config.yaml
d_expert: 288
moe_layers: [2, 3, 4, 5, 6, 7, 8, 9]
balance_loss: 0.00247
init_std_router: 0.00938
num_key_value_heads: 2
weight_decay: 0.0
warmup_steps: 60
decay_shape: "sqrt"
batch_tokens: 131072
train_tokens: 1225000000
dataset: "wikipedia_en"
Below are experts of layer 3 (counted from 0) of a mixture-of-experts language model. Rows are named gate (a neuron's input weights, with its number), up (a neuron's input weights, with its number), down (a neuron's output weights, with its number) and show model dimensions 512-575. Each number is 128 + 24 x the weight over its row's rms, rounded and kept within 0 to 255. Numbers have three digits each.
Before each expert's rows: "mostly gets" lists some tokens that are sent to it at least half of the time. This comes from a sample of Wikipedia text that the model never trained on.

# expert 11
mostly gets: " \"", " un", " well", " '", " early", " out"
gate0:099135106117137130088117133071131122128135131141111129139137116100116132086154132123107140125160137143120137145153074128117128131134157127141156096129122094140184112125123125098107135117075133
up0:137076137141151172096106114115109173117154130105074139127106098088102106129112183120142145103149128130158134091116116108082134097098102134136083169124124155151111116142144146102154150163161159
down0:060137112109166101107113143117138180138170113122118113121127132138071111130152140100156157135126146163086095101128092113122136114147118097153151098148180110138107145101145124147112153144164144
gate1:154131132140144185141124116096151131132088141104116092101094144096132135139144101103107149170115167094177195108168130106136144111192126144123105096085116166139147122109096168128152113143171134
up1:120101082106086115133137155159097081136140117153124129113127144152117070122120097109106117111094145163125136108145081138097154129108121136123121136084159140140093142131138141167156146129109101
down1:156088147143151128192123137121123133119149138099161123153111129130129075156117103131106137174130129129119097110113124169088108125120124160130154121162132134075132122081128126138181130123123128
gate2:187125087136143145143162126085132150135117143189068149088158128103111115114137163101126106108130128158088110104101123144120114150159110099135172132091108139123121124114110088127110085109114123
up2:161104146120162135131124165091146152113114103167115130102139110132157146145123108125137125163089115116153131092143142150102144114176090129118156155113152120175075123074143127116124127145145128
down2:069121159150047113132137114153143134139138137159072168122130119110127100131141121073124134108111179072085129122066135150139177164134117123148156071125134120147109151127077126101109159107157162
gate3:092145159109091169138154103097094126123114129114197101120120119142156123107127086153147143131152131142142151166103129077085172167117106126135113127118130104106137104153119126115108132130164141
up3:151131113121131165127115146130114142145148130120116161096125081146152116168082122116113109131141146158097101108167145099167095130181148098128127133136142109116158093129094149147110163131083134
down3:133098120126138121130175165132159141107116142160166098125100119119115161170107180081133113146171145105163118134136148134148090152127133118151134098135133138098138153115143112117131118147140165
gate4:122100098139137135098087112127149157137106150165140120121134122147177170131110108195131104141146137130140120137080143128154151128148130121115150124084137121132118131114141115112100125136157112
up4:082129149161172127148152129104099119151155133132121074115149159127168182110078130105149119105074125138158144141065100093099115081129098113105123155112138126162109191119117147126111144139143108
down4:147148084099132105151128154106135140166101139115165134143139115146125120101107139114138129128140119140134148115102126079146158171159089133134110150159149070145102161123158112110122120180151154
gate5:093143117134116131091150144126138137128138133136154158161144107119100117119127115132142118124155119137144113147156130140114076119122126136184106101121125096143114073088139116178170129119101133
up5:179102124143164105108129160168175127141130125082144103125157137143110128120140110119134098108139156098124091122080103159132078107139112078111098126165127099156133144147124088082151096151184139
down5:120117089156132116127129135140113130136184130103114102106129135132137161144161189152127132126113141145081120125110152117131139124146091114105161119144115170151156168141134151087132082126135106
gate6:137159128130119146119167123123122121185107128115126141125115179136137184140146158122139143114124146126118110157120138130130100090162119144148138150149119089106167174143104121142121123135182135
up6:129174143089116148132087142175182098139125138126127167169133103108144140121142152103152162142134112146106156120112163135140136130135158104163120110129079134108152098131162155134133181124147105
down6:124144092150102162148158135159127171102142146164119111123078126132119109088131153074132104076170111154120115148124181116117127131166112123076146115118148112076152140123101117111104089151115123
gate7:112116115134143141128131102100121109118161105146179137145152129107166121148145135137143115107115147179123142122095150075165112100145161153174042120151137158118082107146137127155101110145098140
up7:106120132149104131158147121122129126153124114143119108125116121091166146122090118110166140101128115158150084132143124121167152123146099122117130117124138141127122096152125131165135124138114145
down7:154122135128106139131122149135136123127089123107151168130121089114100113133123082152116108143126127137128149164119149179106153119124106092121138078106151141155166119143120141111178138124128110
gate8:134109118050145126124164100160162147074132105163089131184139156100144118142082135096145080112121143125110103115084092131159103096169124144128112115065085077146119109078131089170152130117120159
up8:081153140128116142088137165142107110083095148122178129164107108135163087086135128140146095128112149133133160164162054136130161152140140151130118127107155166144148137116123131136123139080151096
down8:121146117116088108160122117087161131118120126145137198095127120129105136126094156173143123165116091170133151077126110131163139109114154148121135135132131134115079077126144101090093139144116099
gate9:133143139142128104159105135182123124123141114182126156117134139115128119165135121123095134098115135131081108132153112104134139107104187162159102063131115161124119087100147145112139121077137089
up9:127145133086116160110123130094125150110134124148122114087166129115091143134128093122138126122154117132140099114141129104148165134171105110095105152121126160121121138121136140140069119143106171
down9:100159117127170122162109115132129116116121138082145141121122122110079131122145143123118140098131061122160123135132158180152140137126119121146127095065136138163116159162136102168109093137094135
gate10:123124154134103109115134075131123098123072155101131122074091122141129152129140112142121141106078149167094112114119152121125126094134119142188145116134111120146103129112121110140090128099112173
up10:155147133100100146139091111097131132099117112146114148118134143100140092110140140143128162103147131158142133147152109156116124137163156131135140133100170125130157127172051113113146168140120116
down10:124130139151141139138122111117122163126139115167146100196144128106144093133126131159135121146161174140127136105153097105121138132063121128070073153093088139122140128144149081151092148133098146
gate11:128112129093110130097127087141072158134133113171151148094125094149129095110151114086134113091179124116120149129114146138144136150143146123109135107116154144137132092146105132126126155136060110
up11:133129135085143148109164114147153087129128138109138142103110082144107097090118145171121098078125185112101086134113163121141154141126146120100150144117155113134122088122087130145100120124105142
down11:149106145130154146104176118117139109117114148130150122138090149126120095099114102108099107119171110149112104132101137115156146137128169128068108138166178159143135091161081170142117146115103119
gate12:152171137110139181134144101127127161168105094143108137156099081118128153078112162095074110091127163135146126136084178175110142126165130111170121112078137136142151109098152109162119112150131128
up12:133147168134118137167133113070124127103081096125087107129127148149141155118133079116100183120088139127129110096106156159108133135165137082131121079116117128096144095076085095134125126113126144
down12:168150117135131118139123125068126150170135112091144156094123092120107119103106108161101097160160129178112122151129162155163138138110174109103143144104131147135111132192120128110142121137093123
gate13:145127109134133118109125140110131158122160113139122148129121110141141093118129129130122115138102152190112154093164096131144136157110126148160108135156107103134116169146184093115097143135137127
up13:104105110109158124158132133072157146134160142148143103149124144130146135204131097143115097088098111124093149098118134118085133112147153143115152131172147124151132089117151105155118113161146176
down13:147162116114143074091113153122085137119090102120087160141140112084126101102098121127100149137141140183097102092116141136115120120147120130089114095138101173115119092148148136099132140159130132
gate14:112105112133096112123127112120151105075156131156162106131161130136149130110144146101162133079155124117098128113115131183116105131121106129168168132179150146144140132142123142120122125105138075
up14:125152161149138097154114111083142115151151107117159119170161129109121158133102130120114132127137094085148130094123163102128115141170138092089130150148174106149142129109128088160104109107108138
down14:091079098090096141070137126094117102167132124128085147115153116085109115149127117123134163083106130153156168088120132100081103118160084114114153148129131091095148115140122120112091126148106155
gate15:194139098108085142137150131154146105122107153141102107130161112147111170130159150154136146104133144179127130148115110118117121075102138166132117112072175120144098116111079112133131151133121137
up15:119138153130083082122109135145131138123194145174128084104116151183127094138081147086095099109130139109122149129154138130089115164111115123094089171130107113105095097143114111110091129127085101
down15:159115158094112136167107116110152127147110126155069147135125124141082145145166121102146131095092153104123136138107124127091131116098144120146132140140146095122140111098125140155088172124126139
gate16:131132144118139103116114123124145106094121120140132104193140119120139162146114116147122112149174145083184115129100104139156100180146118116074092109127132111132129175120126146133148072125116119
up16:154123081131159176132124149109112112118109104103106095167138141111137172155138159146137073080125126137127119115102094064133122126110148133127167143074123091155096099095138128157110133105102114
down16:115117116121116102110142115170167155170118091108155142133136120094104095121132142103157111100129120095129137121112106128111109129159133160168142159079160077151160118134142109116153089107142165
gate17:129079140136127134146156141136125129142133166170165122129123162149105129134146096137156120136100156138111081134180102158136153116116133099081091139098126116083125107135101123153121108109116112
up17:132110138139129102128136129117084144166095108162142155161113128129145155177151113112110113147121144151086120099144135130112106083133170073119102150120130106087167129182124107159075130101154065
down17:142082154148123130119121127130147138131120117118103138127103118153164110115082133151141107148125118116130116095131113100101126110121170169125151109150127146094078126138142127149145123126128123
gate18:175145114081131115162108116162164138098140064105169109101102152120116142122098110153141140191110133112079116112121138103141128126112126109128114146140153115106130120138098110145152128113119154
up18:104133140125166114122085102118177125125105064156163127105086166153185166116123125153134103128103091172137160131154180146143101100162140132147133130094128133141118129116088093094139129114148143
down18:101111070115097157134168135128087129143116084132112130101133122115111121125170134114152134111142107125097126133105197095102089105108118152160100177108096099130134096172119070117130155108132136
gate19:174099121125131156169091146150158121128127123124119108157070131157101106112107115098091123126133137089123117103128127127134124082120080106141089103088141181135099137132145141108120090115110123
up19:129123118152123148103154146135149117104155110152107156129107111138143159099089148136153114098149107143158124112112135124148164148107093121111120177143075068098106165098137094093129116101117135
down19:151157115146146152124148066113158120124182099085151135148095178127132147147118079119145160079184126156138169144141137124134117115109106111127116117132105112157122148131136124083141141130147160
gate20:091102127155123144144141118151133087109090087109160112072124166124085099106117132124132117137074091136092141155159106149135165167123126149148150155139129126110111080146179161114152129126168116
up20:146118116121167136092131144122113120116136107153154113097144130125109069122150146125111146113141096096157130149121087100126149137129143135112118162135083099098109141128108109158157166100098106
down20:093102113135126129091119117147138115108084105087103128149146126110107098077142081097095164127142088197135132123122124159160107119134145093147107109127119135099137159105112117142111103150134132
gate21:098171122139151128150146131135132148119202159120122082135102126137124130153161135154120173152143150128114112127104112123141154118185085120135130142138153142122105145135123119143127122167080138
up21:140152106122101150160151123115129118143115114134114124152114084091144158128132147127179165131137089130113159166125104135104124151132107171136169136135098145138105106118085107129139126126153144
down21:108106142158121116083136142117118151099105088118132115124111129151101099152153131127124096151081159141137165173151129144121136130107120134145157125096156155112157139123130124074135147104146149
gate22:102126140144158110108134157137171102117140124152102138128112117158102127144147125102104138115104116109095140126145073150138112105112102086173131137079109127110101156108113124150094111149159174
up22:138094072134124152159103157106165152148162127111138140157141157185121131123125144155145126107137118058136126116139122098156127132128112112095127116117097124160091148121084119106133105149132163
down22:106118126113115061143162119143156125112122101113136133137148113102111085101105157117104113128081114142145118155137101155135151115125106132105121146171159134143163158108131150142125134096158119
gate23:160102118115090116157119108110119124112128128163187151149108163148136141130187144135158091127118107160128121149167082076130150115135134106125156103166108121137115089113126108126137139104120125
up23:110136176111105141096123134113147105131155161118160139153142091112102131112145146117089088112096129147150151114114085138092121120134099126167127128142139123140131096097119164156145140152143124
down23:156123139108145134153100114120078121119137094087127132156150139148110106137145156130100183128101124115148113133161140168150115103136106114120144116152100108140126177128150096086162133159113175
gate24:120143104123114131161117136153115141197126128127124090123119086114099112122141138126121112091168148141120133118148097129100101097129123128116133116104144165111132162089167179118077122123130119
up24:116118144149113094152133103170107149132140104114166112173118074118166138147126151135141109112139134153169131122129137117145184111094126138142156109099094124190116140151155125096126090160076131
down24:148089134090119102127131148138127151139158096190111097148118138098152103160139127125119134160104114101185153160122119124107105103092174157135140116129149134142139125152095143100127116098118137
gate25:154147137118095125125099128108143111142125150135092120128134167165083078154176113102095125079083128126074137135143163116118159075110169158202082143080155148086145123122111125141132082100147146
up25:170156160145158113107118106092150122091133116157160135094122176149135141106102108126127123107124135134117124162143158132116170085156143153084148101101110105126111112156159146100089130159158139
down25:110143109126118115129165156146108115141121138127153166117181116122102179133118140156119116107117102149118093133152096096092124107169089137154082101124084173142099145116122135096161141165156133
gate26:162128126110143135110096137127126108164125112102104111121109171135156150132138139145160169164135146127077108127103138083160114106106065123136143168073125141100132193108167150112097128154082160
up26:080126151136134119058116147114146103113146165112128120137201128095092137130095133122117121133110117118134108159129098131130134100156138134114160106141126122133104119130118136116134105138149122
down26:130146152126144117140136121115109147109170121102165133120056120127162119167128106113174120160188132165148099161135143126106149126141081141198160135137134143121129130120113133137108162148116150
gate27:105127141160122141133147135148161144138154168164123174158130090092111124162148141084121163127146133121118096158119128115100133110109129133113129135081108122119119105119148141165130157139159113
up27:120131126126136141123138108072139125097137111147127143087154188151113148154123122144107148165120142120098096138104080123139126156138164149120159113146101137142084136094106157117157115109127121
down27:104132110113156111128139149122174063094095113102151121118118161167124166094106152151196114094137123096164088118123081133161160095108142072132129133142105169120178120075122147124128120139168105
gate28:144146127102135142104126162178055135147112127129181104155162149132091153108146126196107136145139114140123188137150149160144146129140056141104109061119078137126177134137142129127114054127155115
up28:157159096145148146144129157141128105147118119119085129134085145114146079121133147096145140126128105140149136118118153124098141210107122118095149131111111125141111126108087116111115152152112124
down28:100091144093087135156147190117072157127159113140151146090154157123127127176145109146151114141144106155124156120106178105091084111136148123139120179190144149125133143100135075157111127095120146
gate29:095096147101150129137147134119152137155116137129126160177130095134122097140149150130139117157149083164143146130148113127125093112088134154093161113141150099123147117127095136127128152093141124
up29:159130166127121161160120125122106107165113141145077146119121128140149159151119136127130101080104130121113108115157095112129094115166126074127116117154164152153133104127107155112154133158131091
down29:131146109129138094070136113150084130118113078159120147087082137141135101141103110169124101109081099095184147100159112132128109130113134118124122174086153148147143118142142131124116136133108111
gate30:118160109095098156119160156115142149107136130159111124140130125185190188138134090129107151144143057107127136146127139165102095119118171161129109142113173144149137114115104164105082161108101106
up30:135078162104153106109135135118121139118151123147109134157155133144134125103125138148076110169149138116160150126150126080130120073112118094097138092115150156095088126068129141095167102130146156
down30:142122083143127137083138163103146150123153170112141132109160110116082130139114155118164126156139138119139136142179129108114113127151093108092162092147093090102133147073146152138123132097139162
gate31:162087118177156132177126148134122160129126123102150159095118117105112130112128094109147119153116136146134120145143165120148110135090154101134113107167128143120129139139156142131155123131134117
up31:140138157114157139125107136098129151126113132159106110133139128162099104158121127102129143140136124172072117098136128143123078144128090134134140125143107103092154111130077134133106076142067133
down31:141112167150129150131132117129143116153142106125125123103138150151157113107104098183121137125167125129113140111135118137117081110118139136141132147118150140110142132122144126149151142143112103
gate32:102128133081112126148107150116116109159089103119122129131142092141127155082159168104163090140145070147127142138143112153117123134204131116136147121092153139125113117145096130122085140141115082
up32:128142129170164143082092162137160107126076096189150141148130149142165156080122144088127120116111109143127103082120139118152103110137135087100102119160124126102099094114123137119146114115179124
down32:150159119169191093084158134139159142086111160145138172147161119138163101144138160104168141137119121136092068100134123101135099123077160135132119106137101109130146162083154135122131135121115138
gate33:108168149170150155110147135107153137112115098152119054150128127112148115140146113104107139120086136083128095150139113123150138160155117157139108101138114156161120143107113105129079106120093112
up33:144123115148123163109127186076114149148118125150079115110159118175109126140122115143137087123150138161130131137103110125107146166112210127124150076165139116142107123085115105134124136107111106
down33:109121150169172140141103140170149130144138097149134116113088116119072114160166158125092143152129131145143121077131126165087105112121125126098131102112141089148111119113083122133148111126090099
gate34:076131146075140110132149142096117145155099159149122133145141122161113079137143126095137152119161118135086132143144083110131141168089133169114119131145114125136143142122107149116068106113154115
up34:157146132134114126109121109171185176133102115133144119133094153104174131064088140152083135155117111108123123153140128150149170137109143130150123154115110149140108135076104062120117148152176138
down34:142143113107135101099173138167134130184152073161104109114128132130155110115134141134126142165131128184105151130152138139115087114118153123114135141122139096111142118132082140097115175140129115
gate35:132153139168126085140139123126102121138117122143149128101090189135107091088097092158136127063119147135142152103160155126108091113125153149115140080177106129119183184127161139102146107129162096
up35:140102111082108112115112102139175134111100128125138123117147136163156126116109110146133124154104123104141113118143094136121152082121116160099099135165128081126121138155140143110110121084125146
down35:178123130106110136121112105111136132107113110150107160146111147137165135106149101133082163193115134121150157145112146110144107150162169121127139118122113171157095141125119149077099138152129101
gate36:131155144126134112149096072155131125097163143140138114112109152164133169178121090132156071120121152135126111117112131160124112121081130116140158113120123169124156118092090126144105121113178104
up36:156091160101125112099139104168101141105134187141136086134105148106135115157132125153109142162150157199143092173152117120145153112113068139130124138135127124149114139081127181134144108109092127
down36:128103158161078139096120160109098101119137101130147116123154120109140139107163137187108154123135100120124123139173155088134107119067124144139109097103129158113144115144131140107096160106140131
gate37:141154134157103090099134148104136132108103135112128137137121143136156122139141160115134047123158125103154134152126141107127086129135140140122137104124110128137111115163151105093125129106148130
up37:158159123109194133095164174137114156138131136090130142151122117125098123104108162097103151125103124109128158135139154123109137118106115080137119111157124139111136138122135091121135173160137143
down37:143112135130110092175115115170094116087145121136075118138134138147166105116115127132113153145123084113127128152146140098126132160103132100108128098128111120173130129098111148115130104163161138
gate38:145091162143128119123126116146130162128134130144127109138123123109145112114176138129129100132134096143138106101143139128136134143126118159123131122074143111096159117129116126149073130161123113
up38:091128129100118165157140131152171187133122117157142138102099133129140127111180146165149118172101131124089125100107161084128127127170137088150117126164122113100120094132146154114130098161121130
down38:121140120150112107141149106105081126116096132172117172117125099150150129102118111135160117105117127121120151145113144148139131109197108148176161158114129156109158136113156141130112092100152182
gate39:170092120092118143111148120169157151110100146133126110107127148104119151157113121170125133126159131092118134092083113113106140097128137125101059132140164122107061137117129108120182144148134130
up39:094134112172122177145129125108149136137139115112117134128179121098144111112157156159141107103082073156116129148138110089170144137126108105135100191129136154119101104139117132107077103162169132
down39:078152093138069156144157058117121156141134110130137149115133109131151119096156103142086125100099131139123102095125111133142135134102154113125111143095162118185149145150094143130179122159178142
gate40:145140154122136121138136085137189083125085103118123113046155118113147112139177120081142094098118138141128136141079145137103117135099092114101113138109137157143123135109120139125139149089145128
up40:151127115089152107123142154116119072133126153132124103162118147060171211092140116114117084137148164142077100131161136130118155121173199121108081097148135122129122164133129115137156159119141111
down40:128094117129138140158104135126113161168110085155084150100149111087097163079096119130125101153164117122119130140135121147124119157144112146127142152149165153156092137092114157115136123151122161
gate41:132106113152124156142134148129163120147169145101128106112082085183164168152120089158119131140114115107137110180155112086102079102088103115124132138154111142137148135146147094095142095135143123
up41:161115102140144114149139099125096134155117103115098139112147133157100090117089190139104138090132093094105061125135180119144133146168160117127160148123098175101125159154094143140166159111095178
down41:151131099134101137140101157122095133140136126126140122130111199112150129160110102145141106126143148098144100127147135129163086137112164136163152154147150120082108115140095150103160164111101085
gate42:154145154112140134143145158122114134132152132133110123100121161200118106129128099123175147116090128149157115149129142119141117158190138095111127129101139123111115134104151161123149144163126084
up42:137172093110133122105127118062112104094117171156124150119105138136127121137122149119144139141102142156179149129169165130135156125152139106138112118078154144134124123156136114153108120082101122
down42:143145107136176160130145117113091086099100133139107151114148116120113146154144146126125115140155113109121158114142129082125155154129128092128127150100161110138094116172155123130109132103072124
gate43:117077128153121101089073133131113137122141134132168131129123116123165137099112142143092171078123133079143129150101114142142174174170131174140121172145112139120145097123133097174114103136132131
up43:097099090121126090128160140099122162161131120117094124116144127131135100159137111167111125155112124142167114135122113119107107112143134127113113138067132128115141112111172125127100105114122098
down43:101120124150096135185090119107155097150090191136082129127090170113124128141146118152131159116100097118121176131140141122113136161125129226101157142107125106117113164158160166162143105112094118
gate44:109095123126119088167104161124129200142146148133125127128133092092114106178118153147127117154117119077149116142151143162109128159160116135176106119097125169119122118126129154166110140127177112
up44:127131132145149117168140119144148090089179126127155093144165114112131125080098118109084151145082158130153112138110149147091103121129115107154126153116144166127149107145117093122121192147170129
down44:130107128139141065107121158133128129118122143117138084144134132137119120129131125134138114112114104187112123081100127103128127135118143136140108100108129087114156094101118118176118144161064186
gate45:130152095120109117131141076154121117090153129153110139114101119097087100151108121122135143119110122143123181123138107117145171120124150134132100130167099143107130101096138127082112136122121155
up45:155131115111127170125137105127137160083146126136137103137151109109078146110141122064098166132138110111148159120135107120167117186108141125172116101143146146154120123183124115079137184110106104
down45:144163149087113151162121103144082107156156151093140157149127137131151196116122123143106149126139140111137111178112160111160118110155104165150137094154158115125113136167133114130110142100076135
gate46:084192143120146158162089106128148112185148111111137130090117089130093120151128081157118169144077106127108103162123106131099106130079087130123101114137149120134100147096128153106157132166107123
up46:124113123131116160167131118128115134149157115125160145111129143128128160141164131133105109101187133156138103121120156133107117132099152167137141129116130154168104170105141117118119129167125136
down46:135084152099150170122108126079100111112147112093135146164105120147100138121127151154119122140130098147102099114119147127123149141109133075114131127130098166127152143139115130141122135135144092
gate47:155116125161120087114137132111077186145154097150119083117138118178116140105143102134115140134171134112170166150146132153114110123103140128119103119064144140142136134133132070122118158107092105
up47:118114127121092121099133108156119181092099087099129113124116141149129084133130118090143126135123125159180110153146112146101183175103163126134149133087111097147120130120105141145087135106091095
down47:139167087106110114126150121147107163117107154120098093080131164105091155135121091119109102135136104138135119133168137121174113155081157142077135108124128110127176114113133140096171112094110107
gate48:094143185114094151117134119132121130186095135113127088085103133136079104138103087114104129122116145080145118161113105141100131160156119122147137139133153142066090113058179096125122159149099150
up48:153140112116130153160135086141131167125115125117143105149102096120130142155122131149131187146087109146137115099112092131091115122118089148122119121125113169137110150082159132134131154118132121
down48:126146146111096157106133130118134088129090139094122114136127119137138141098101141087179099117162153131109091156117190117133136121145139123162129124136119156129085074132142142147113185118071142
gate49:082137194119123148121149163134119137112145116126130143106105101138123142132097175117155138139154136130145164133168145128128148128137146097099136143170132133104123091124178103172132110129141148
up49:139140140085148144134130111115113145152097093134151128128103105150152112110172171155108130121145105153119158089117107146096079099121122129109116082115134124148108151114144143111159154109137119
down49:098137144136113114136140136119125111141184153076127138133151128126174135103143137152133150125165132132159123127147123134183143106114136161068125110115113123101122146182164169170127144130089126
gate50:082137147171120116136156074105156106111110113169068079167110116099138113104168181129130154153137124148156128135153079151178125098130077186166128138144138122146164121144140131090117127128134108
up50:149118140114128082125160115139130119132122093142136107106166132129112085124147164094131119143141130109151137140116151121138121127142113127119115149111137110138138111119126156115118097137117128
down50:099155127115153110133122126097090097139141132140090130137166091153108187129145149128129131174134130118140133097147138165143103136131110192137166128112082159173080135113145085128151122106146155
gate51:105155122123156158127132087135120086126147103147136150116132161112121117145165119122115060109130133128129152169097172132119140125116168137145135127107147139104132130103151155150094084171086131
up51:150143087132145125172142132100102181112155103111144094117135103112072136130126125094117096090126150085129158144101108168129111096129091115103133117144148165141114097088113133170155114127165115
down51:093174143122154112094095108116158145140143148137114144135164134146182132121114136157162087084159147094089106161086102090125104114135114099109164173145120124084140083145132166129135128139150131
gate52:129114108117115094124151116108184122112140118148102153134093143140128119171095120138119140117139071117116148138149151152129075103123119150136142122108089132162139112143155147090107150095082131
up52:157161096137101122149145098090115111150173103164098165124075142115100125143143140119119133120132139149133135136173129114108107126120106119167109104112115147155166142119135136113157145143100091
down52:152156093134145148100089099158133141155152103138196163098127137128138140107155107113116112144114106130109125163140097189153127118108121146117098173160114126125120092134136142169128119113159152
gate53:170134139111129117067107166115108117117109133163153118123115111128170140104143116120110144166123144104112127102097104140161121150126160092133084132128105132143111127088110137149109146142135071
up53:119131096114157065129136140075111096076118136092123143166140148116161169126105130131131131146111108114151128117134108158160160085167147158095137122128160150124129160121109148164126146096124141
down53:124107117114099110148188105141139115097098103159114161164162132111165097150094122154121143167144131164138087133181144122127105092134113118127121140143181166125120140128151165108133129139105148
gate54:136098109094127117107126108124109157129127172112115105105138183120131093119111140145107195090135117141113135150117136108109144123105143158131134177079110141104163124129128109160188151155151119
up54:106114112159122175145139145165140139114091124103147103120117105127120143111110159094122123164151112101126130122152137166133156080103118133092126123101155154151150140143123135173141091129103082
down54:157138147126121102140159110123132074131138115132119108166178153144100113126142118148105112113131092148152088150166130102110156118110163109124144099078113162157179153126152108111107083081102123
gate55:142101138124089129145187117160138115066114117152124132130116149146139113099118183156112139085141126090151161101095110169185124098154145121134119125146119137129118104113133100147127106145153146
up55:125161129131132153130098121145173133118146102119109124153117092120121141121104144139137146074110143095136156125108148141139113116139150104096125079133128135131107140132133135135152146104178116
down55:127140137136161106114143102159080153176118129107110142093158145129099158147107148121113149135074162089094142097161153128129113149121123118152124140094161162136116090142132180124107134140142142
gate56:121157150078103133126121162123119135173122163155158116113168173115080174138149117137114132146126141136125132158086137132142112146125110104105099123128119155138108104092143177105130107121152107
up56:171136150126152130152124120100062094086116116083116092132150110073130170124108133163104157106183130110135174143128124129165083147127167138167121134084108124138093146121151135187099104138108130
down56:165067077119126105156113112109166121109107153069116109158102148136142116130143138104103139110158144112105170157104102110110134132111131140123126119152116117152119133188149132172123147151131135
gate57:100110131117156163153151096108113121155118130100151121065114080114131105112140136165133153110097112141111106148089173139145140101138116108141098164166115132123129121150129134095150108156153126
up57:156081151116184053114140125100127137120140126144169118080142103084118120145126138127128155116112107141134058111149131121088143154131131100136118166169112095126128116128136109145123172127091137
down57:125167101143098101123092137141157126111111144124108134111099141097157132155151166129126117150163167144106176102107155132128116090109167086130159109090145122083127141141113108132143147108166145
gate58:160125151131079100148137150121128072167122123107096114119133134099111124140133120123131145179135070158171162152195124159114100145150111150124100125163156164170162162117093112141120112129138136
up58:152152095092117145118162098152116179137101117145153130128104112146124142111128105104183124124106123132163119107122119106069156092076165126111175134094144120101120120119103158161147154116130113
down58:132146097128121154137114148155146141136122137126139079123112081086141101130117144094148116096141146117113126134162109107087156098104099117172165110177108133116110089118129175168116196102137106
gate59:136132142110129160157138139098101114102154088126106116131094112099135157098123147150154116099122162106130092144127153094172165096133113151125129133137104139119140177082139072150121115159143172
up59:119146091139077151109086138123119119103139097138105110130116118128140149113146101109121086110124137111114127117131127130146134142166108144145152139162135132138084107162132127171097119122125079
down59:162124071141120085148142133138092178114141078118142123113073129114164126136137150148164116170128139117117152095106118134095108122138122137113096169077151148160124187134131137135179132164202167
gate60:139120138143131110157135122132130148158134180139139128189102150156112103119130133084136169131121131128160142125118169118115125127143108092125136124091083165102120153125110140111083158159168158
up60:111123131091114115145121114152171152074141125139135118138145142118123138107128105103123140091147115095201110125164144150116087097133147127147166147111167093137105082143121170101120134110098134
down60:099172105108095145139117153158151136150157155095100080137119115131127161154157131133126123180067099140103117135101102117116106099143150135121089107111143142103142169141112131111127135109099127
gate61:151085154176109164137126118134153112127097157160121148166074124206125140105087116120123161133163127119146123117079170129126121144129143111106154124105127132160136155099128149125139118121144120
up61:126147140129118085141129155133133139117126143144152125121113095119135132125149147109098134094131071098140083189150126151097123098144158100106126137113120110122141122144180143147147116133114118
down61:088110117096103118133137128145108123177117107103099145149121122138177100099110130101088165116156110136107122133130151082121075107153146140118164131193158118116115192140172124105163140151160116
gate62:105183123137136137137152070124132074149155124138128154133118115164111144120134135143141160176110151109115129155143137096143095115173131130135100123119134146131100124137165124076133145116128068
up62:137116106113165135114146115109117126136094141099124166132146095120155128135160171091161081158125085151117146145124134143142150122121129112118139161148140087129141136091139135138137105115119150
down62:114132151138117101149102140151138152102096140123104174156159153157158112140103156115105145096126141094115150124110172127128137140105133104132124164160115134100091080098157100149155091102119113
gate63:155141065154200112092147111109133137167130145135144156135140157118113139140161113141119126069129134108116126132166155168149136114108109162159151123098138143106135121160127125174118130127151105
up63:117132116145132119171123179081130124082125162155130117079118144195114124126132126105163117103148096139159100140132145136149100129143129133148104195142141114103120121150115136110125143117105154
down63:110128148151149134108123146153102163144118126154079076120137149135119147104137156164148185121144132155115134104108147108159160100135140099147120109164149107136142137128116135150095156148122110
gate64:168139126127114124143145141113118121101114122097147149138128131156092124125100137131110118151142138139125170107116123122094131104117156163149159125117125096127150180110138095136145104107123158
up64:077160125096133073104126122145105141119100089128121128149110121139123138163132168117141143161139136148124125105104089151138150162074171106111109121168118092121152144123116139127148087102148176
down64:195124113114171098135108175126119106150114131116108093155121118162157163097094136094148128112159131143124093110138141135126157100135125161110116123140160139162142129099110145161121123135127138
gate65:123170137100134124155133113190152129148106079147150122081119123088122096098164102109118155134139154129112133100116114124108130142169132064088163107133167161107163116115139127158128141124112172
up65:092125136145148113137176130171190120112114193127162154121166091127103165137084144101120118114162113150114167111116083098148129141127134108136075122155097136132123087110146129103127139124106123
down65:130132160129151146103108121114131144093128145143123117147128075147116122117120125146117118131118148113142075078151101098152176143111145150096116169124126118130118110125090108101153135150131137
gate66:108139097115130143131150162127135121157140100125093162123108126136162151169075127129128129144133106092125129129097147135123089112112131106115179134121153111111165197142095083091128092123153126
up66:148139105097157118132161118167121142104112122102126113154124153130154085131071131166120137130166131149112151118138162122116100124130111098116192162153164117077159113122135115171122166097155118
down66:149138136151123144130148173115123145109170101152135144161131142099158088118137133102145143167163155168115136111058130182200152112090114096180115102129140122098125124107075140127135133137140118
gate67:114108085079172113111142089163140153102130121155123143140090111133148177124128128121136120117128149166126121165149119118087155132145147124114098161155094080109133159152145174135184165144101121
up67:147094147160152107106126103101126114136147132101134093131107146108106094157110112128127087155145131155145095129157166147152122178158099094108201133112136123149150131112166105149115113106136111
down67:110156098128149149150095144161167107165142137105135138123088140120110125147125067178164120136110120116147121138157099185106088144125145115114116121163143098168109157109117099095121105104085107